From a checkpoint of a small mixture-of-experts model trained on Wikipedia.
Size: 17 layers, width 128, vocabulary 8192, 14.1M parameters.
Experts: 24 experts in each of 17 layers, 64 GeGLU neurons an expert, 1 pick a token, a shared expert of 128 neurons.
Training: a variant of SOAP for the experts, 369M tokens, 5636 steps.
Below are experts of layer 13 (counted from 0) of a mixture-of-experts language model. Rows are named router (the router's row for the expert), gate (a neuron's input weights, with its number), up (a neuron's input weights, with its number) and show model dimensions 64-127. Each number is 128 + 24 x the weight over its row's rms, rounded and kept within 0 to 255. Numbers have three digits each.
After each expert's rows: "comes after" lists some tokens at least twice as common just before its tokens as in all text. This comes from a sample of Wikipedia text that the model never trained on. Tokens count by the router's weight.

# expert 3
router:134123146128151107087141158131067128160125095111144123102113122164077082093132133136101100094152136128115154074167138162117124109125138143124121154124147143139124173157146144103090122139110156
gate0:146151096169119098153173161120154126122153120144119118146139137136139106160136109178131106102116051154091120128151112100140147119124100141140140145118153167115115117149124116131113116146128125
up0:119131120174089111111127154140161158146138150107106155120137127144163117084145139113157128139142133116106087121127111095130121104139171157098072107143121129142133137115183125133090147101159128
gate1:161164115127121113113130118122132122146158123134151173120127105109106130191138140154063153137145137154096153133115181071134138090116124167133140096118107141139143165128156138101122161172124140
up1:133158122100130120117133097083107120116143125147122128118157129106144112113117154100094170102130132144126129123153125072131124148117140153104136139121111142132143097127107127092103112107103114
gate2:177160137129114113113112109132127113152111130118155128142116114119151131103177208127140167110123097111145172098132115094104102161141139146118121146123125123140117117116100144114153104157120137
up2:124114152147128102123101165136109114170147122135126120118120121114146124140121143126112186155136107124108117146092109111131125155130183130117108128134145170158181119174104116123118119145104118
gate3:119169147154156093113155122121120132134126125153124129082124137149147175140168138121093155119151168105106114116151132180075132138120100180167102134139128115105147155145166126121105155134140125
up3:144163144112144116118156153144094113098094178142123129139153122151101160086168131097122123131103135113102103125138107179094124137130130128164086127127116106159135126118127148133109170099126163
gate4:076128103134137105103143108117115158112147147138066125112106176111153154101134108125149129100120119119129123116176116140113145133137165123127108129113169166126165176135140106108102157149128140
up4:150089144137094102147163126098137149139072150107143101135137152129122081157149126118155147114134147126121129145153162154137158100146080117173132132141103100145127157153111154138122132121126134
gate5:111121142100104139168141144152153138156089146124107135122117123092119133151111140117149109109155142125126092116125145085133110114137097126115078140136120116085115127111126126138123154169103152
up5:181134084096144129163101130164144100129134130120103134106179107097163095165108100146125129140132109118117104159125133159094123138093150126150124124111136131070108164159100131131108103116107112
gate6:124160168123103150110170130150127141140131099114133178109132068136087102126166178144124133140166156138113168101116179148113111107130147152143133125161119150122097169107107111140162131117142150
up6:166123104123137140127142115153111139125116152115086058110143096108171139133140119132116096153102096163128112166155162142070158169157116083124087096130133119132113124116164129140105144146112182
comes after: ".", ",", " that", " The", " where", " but"

# expert 13
router:094128148139177135131144137072084181095128114125153135120155146163127109154148172142124138129140119134138146113114175122106115119112125103141141152110134147119102117165133125075108100121114141
gate0:115160123116121155117146107114152152113116132142138090167183150108119101095150126132079143113120144116146154128133113094142131114132152147112139118147120115155181140189113114140153171122104165
up0:087111156141137129150100148135129104128128089159083132158129133115102161127115127159138084105106145124154100129104110162143167103187127128123094090090158127144146107147126150149132120162137150
gate1:158161080175142114098113113129160214105122129129146124083077148144127121160114150096180139143135154155114105127129184131135112122115102107164148149153128115120111135153128137109143137129146098
up1:123151120161139151116165121157177153064125124092156148126124127095143126134127123156124187126136120163139085106123069118168201154153118135149122141122158105134092143161109114108096145117137104
gate2:131157116125150161139178116105098114098115109094138152097137146121162139109136147154142148133130147145136149129144119115141164131104187126117119121166126137143148134119131137077172157158097102
up2:129120149116115158130108111075110142096125110122108070152132127145149137120127122130126130157151119103143099076127112097129127154106125144171103095174169102120069145147109147113132183164087148
gate3:128082119136123132120146122131097139110149193136169077099141139141094121154123144098123123169114117126153161068136128142149133120117102139084118120109109112128090155150113105107165186139094135
up3:124096128122162125131079114125135169146109140128136146142152172120121162136110124137129097134152157127104108142156160096151125107130101104151132145097115141156154111130107120130157098143132103
gate4:084124090197137091131152128111104135128094108162158142142143143136131142150173108167098150106125115161124129145144133115128149117087135118097103178144133134119104130145127159101067100121114128
up4:123069108154143126144108134108098099114119112110112160094135115084110105128142117054141126121150116118165127127101164123109159148139151111145136127149134120139130120117091115098112146143124150
gate5:134126145140112141124119131107092099156119119141121149116103147166145122124113172131132149083146128132137101108087127143134131157126177113089117117088141080123088159152125135095122097164103137
up5:146100125160124099150164155184145137136157109118128122131176125161154159104110087120122117131128172093124146083072148118154104128140178132148117152104118143107168107114143139110122117146134096
gate6:115086109110149119139103165054129152142122127127123125144126118149123123144081120140149142132146120122153124127139135105160143099109128081174112136104129130123166132121178128128101150140133119
up6:155165134086105152144144127150139170104134131160147140117130121130144118106126115127142130131178128124146117106137135139115155113091137073123105117163170153098127112163133163138138180105130149
comes after: "%", ".", " 0", "2", "  ", "0"

# expert 2
router:116136155149138143135118128092115144144129157134114181141112132197097077139138161131136159107097138081144163139160175101127145087146095089087156136098143125129134157153099114109136109108136126
gate0:081156132173126119112144127114158160137108164173092150157117139156129111194132115082118107121148126091136120132128123146123128098121126130111157176077134123113123069150159093104098130133143128
up0:152163149061111128118136128161110135079156082129142128156109112080149122127136129144170150135146145118149149090130127123138108160129125173110157128119126129131112180122157156168101120103101148
gate1:133125125106119131124182063086133169111130145124133144147130127171116128114089115138127129111123110119129142144145158080142116058166162145085145110118184128126137178138132127179121180115107134
up1:172103163135143142080148134117110147112157063114103126127113108083155119094122100095112119128106174150136141151152106133146117175138164111114145148121132102149114112106132128170140113119138122
gate2:151174120138152128129103134136116136114142152155109153141099136153157140108132167138140152143124192155135148118141161116148151109100106127133162145149165127125125171109066180176072081114143119
up2:116124135143078113159145100154117119146142137175115132118147158163112156129113132139133099113153170137129112144127132118130148124144124116152121098127130162141120068120123131124120131120162128
gate3:079107123131127131123181136097116125132128160093129133136158104178044105128136153126155130148080116113114124106111177129113153098142150150166182180088119084122133143145152133135150109130106084
up3:125119122125101110155130115106136101115130124138082163134148191125134089113111079079146165153111134148124131160098113117114171110141072120146144107118096119101131109105148126149107101140114129
gate4:134111149117103136121111155066114124120137133128123127133047140151095131106126131175100115093136156096097139136104150098105150131123117123121130098128119137118144101131096068104119176147141125
up4:133178121108141110110114135127115108155134092154134142139121179148142103146132156142119177125119186126104126124146135108138179119159097150135090169149067129122136115151110137117131161107133142
gate5:125168172122119105120134129110091148132138141166120139153120138129145129135120145101098129147104188098110140134168131110130127089117142128162155127170130090128118143128131089145181125106139120
up5:146104123136089126141096148101104126127151150115094128145121144138121183109109095112123147118174155131143165128182109146185077111135116130107089119119157128167094113115110091131089150114124145
gate6:139131124145110203127120120111122143164142120130127158132099087142095141133178143133139134167100138090135094120139147134113163122151134153104121136076135113110111115126072112112153068127161151
up6:145146133137124128156084187105140126151105121139136136129164121118170114137135082129124138170132123113114117139117139086146116089149121119113117111135134103130087101133105105112098116152052154
comes after: "-", "|", " (", " \"", ".", "/"

# expert 20
router:108124139129153126142101150100093181136116110174115184135150124132093091128102113134131152110153120134111168116123136117141125120092136122163153131087153141143093160130141138138090119096108113
gate0:140133126114145144126088132106140138159133119137117130127148126089134098139130090132188125103147131138113124130115134151129132095131124137117142106076149145136142117107132131185127108099157122
up0:075095136088168165089125113143157126092157097117095098132135114131142149075138129141139143128109118114142159148145101097099112112147134110124128122128088115086134137105130138118137120123128117
gate1:116144137116143109116104192103123162115112111140088123101094121140144106125146112135131155150146138147105151105097110084150119093108167119136097159096099112137114136136134134133115145108127142
up1:102074157090083174137098176152110145147106141120135157122162127129105157122070130146136113163154108140133152094168095099097164155158154117127114117094125139094112122133114133127124092178115151
gate2:143115130121144117115136119133095141143120122146166123160127116115103125123098095117151142129164149123144126120111123165086175141122156158109137155136154151083135141067099153141147142089128117
up2:109136142100167107093082115168117128106122120066164126139096177162108103130153101156179105136115098120128109134122145161158124146132119125110107101124114102119128132156105091143132113152132044
gate3:109086155182127119135113118119135140145134115095156167109105120142121164157122173113089153136121161126120154073124053122136119120102156133102128118117078106126095183146098111116143124118125123
up3:141146116127110141109124129076120120131139106161088102131112140129094135131154183099130093133118100125165128139132127142107135152181158102094127146100104132145106125142112128083127137096096157
gate4:119120090166108122150138158143082133152116129153114170148148122133130172125091116080141078098118115152118133096106153124094149138120124142127109141093112133104129110118138105141108145101122132
up4:112148122116118163140142091103147117128153131113147118139140102135178132109150134092083096131125134134135082130144155163144108143138125116145141115114130142111086157129150117119119111175185091
gate5:084100156127131133136117144169104155134126105157162138118166105122117130143140155119117129108178086073144127116129167153119108127126126124094088138115073180140102110112119126135135145164088131
up5:120092142169099147093151162114118124166178145102136127115133119146128168075130076080138122122182155142134091166131119100139132096157107143157137136139111121161129147107125093120146109107127152
gate6:124125164109125116150117105112095135141107158134121147128145122141147126107134136128145164089130104134124138145111088071145153142066097114141115124122155108161111121101090131106124126100132135
up6:146137147125113142077156141132136128089096121127140163113094103087058103108111109148166156121105112109126139139164123148097139152141130109126112165156118135098112113144147123145100144138117113
comes after: "-", " the", " a", " and", " to", " be"

# expert 18
router:139120167164134143153113120118152161113156098091128171147159147175107129087099146157100142129149140156127161150172168137114113121088102130134143123112142124147107110130145136074132084122103159
gate0:125091120149166148135082139114154111130142120149127146132098156144134124111115087110108147164115125153126122100165123114131124154081156165137123179122129109139100137151161119157128143142184157
up0:125145153148076122123179111170144108140119132143137173151137113140142145154143099140118126114158106154085138113137118091109141093087108121095123123126096148100087149185150189138102121104136158
gate1:167134150163108128126106146115142177147186148102107162157106112131142109105143186149150126140127138164180125176136132130115140103112106118115131113079111125114130113075129160122126096108125176
up1:138086148123121112179108111124136160140134119165134154134108131143150121131091172132087116141125149141106125173145140097114113145093135126148094126150095148146158083139132107156136131152135138
gate2:160153098138110159096139126130109162101168145098118120081108104137092127119161126135094129103110133121156172121116185150078132138107117151115126121124151138113130131152084123109100151152155119
up2:140118120094135134124165146097102142096151161137092113103117113130101147173140137109136143178128138097120145128138115115132136068184095097078092147123125118108088147104122112126126091120160111
gate3:172118138154144153122117133140113104119124135118160089149141123170105076140081135150155153117125151095103151113176142174123139128104093133135129122180161117134083144078137149114160137135128120
up3:154106162137114099157113198100111105119087128118116125138126104133142147148125108103096150152109149129145081108111116155172127129064140142171149123138150164102110108156145139176134115120115123
gate4:094155191145141104149124160130173133140122105086153151125154169180132142076105169131077129107140140115146143138149152102135113144156162137115145119093146136108083109134143144120103075135172138
up4:112110127131133127157115112142135143103162111130113105084145116158113163111114173144150103152136166107197171130132177098125144145155120156138128110076123134132123142128166145112125121127099125
gate5:147140138152122169137155134133131166097151131134120121065137186122126108112154146172171097138122140114101169098118164163112138136114074151131128139112114145115121184121140112143150105121117125
up5:136165098094134118125122149162129131156119137174126117120144087157103121155082163164137132128156118146129161136133128183086155116209131127084141136108097164147132140125083097145136127136090147
gate6:099113132144161128142097155090179158120141157098154157090133134143117153117171116128108138148159090140124150123134162102098129130137132119121107146134161126124122099128093166091144078128150176
up6:137127095171142113068128135144155100187140074136104101140118103111129119128101124099122156125131074124081088132103156133115105167121120091138086155109147119101161126151130133134105164100119132
comes after: "=", "s", " =", ")", "\"", " season"

# expert 14
router:153121139151144138123126113101119148141167104139166140162142107151104138114098173108101109153147074156152155132125171135124096149094128111126161181106148097118095164165111118086100111114119170
gate0:146138130128129161178134115119128131121085121101157124119118125157128149142126103156111118122118145134126106165068121155140100075108116113138161145111141113161095126171136125159105126140133095
up0:141134160087080122157136118143104122095154154126132142096142134071135121142122136081162123135115141142122118104161092108092154139176128118158099141140104113123142113135093120118148107147154161
gate1:113098146116108125090124115115109140150123145128131116162117121132126106123092164108157129122105140148171104142145143124130104158105154122120136136093199111149108133154101149124109111125125183
up1:113109109107082101128117102128152134173114124137118100112135123142108150133145131114153105131170140154137138145144119149134174119125162173159128121118136128124092166123149117074092115139111118
gate2:130108136146114142124086143107093131174164154108186169137134129113111154134110156137123148162136121129158152121121164134101107186077106115102150158087137112151123127167085123172102111129113178
up2:161106068125129148109109107112108144148129133169137086116133119096167116110109098162102136134157166142099134120139120118130132094117124158146162101122105161118098161119120103160092132145127106
gate3:092102127098129114131157092164162144094131101189147121128141114175122146179113137120123140068107132152180105120121146142138123138107061102116156165134120136148096166143138125128112138120131143
up3:122107077124110171153167142095139131141136105119091109092148104136139103147097100129104149110132159117146106130097141089114152156138172114111106114110129095158127148122137104129143104110116097
gate4:115138175146128095092121116097143167117126165114117146122105110137119128123138151122148123147138107138109125176113162149115118104113129166101157145114156106150123168165128144116141140106126093
up4:128172101149125122160111127163104135118112139084123083139124101131194120111095125080096137143085154134116116160115098113124128130119115125125123172109136105091141116109162137134098135107115154
gate5:160124174082119148084154120133136153114184142153088079097132140118159109092103112101071146127148157163148122104070083135138121107108141141124090148119106108149114125158149153124126147088122144
up5:141123121103129163114148158142192096098159102125118139117147100103113103110074121114130116077109151161118088117144113135129110135136108116161110140160110122118122115165097157140115126163145157
gate6:101109087144169155129105168111128124080108125115112122125124124131146130122136196105111087117140108193136199156122119103148123127150130164099120179151127139158120129119115136080093130118082144
up6:110103100134140082154170079121159124153120081174099104124141122108119136160134117121150085129110174124173140106122113146122126111165132128118117102130088138112095132132165135135153110119136103
comes after: "\n", "\n\n", "  ", ")", "\n ", " MF"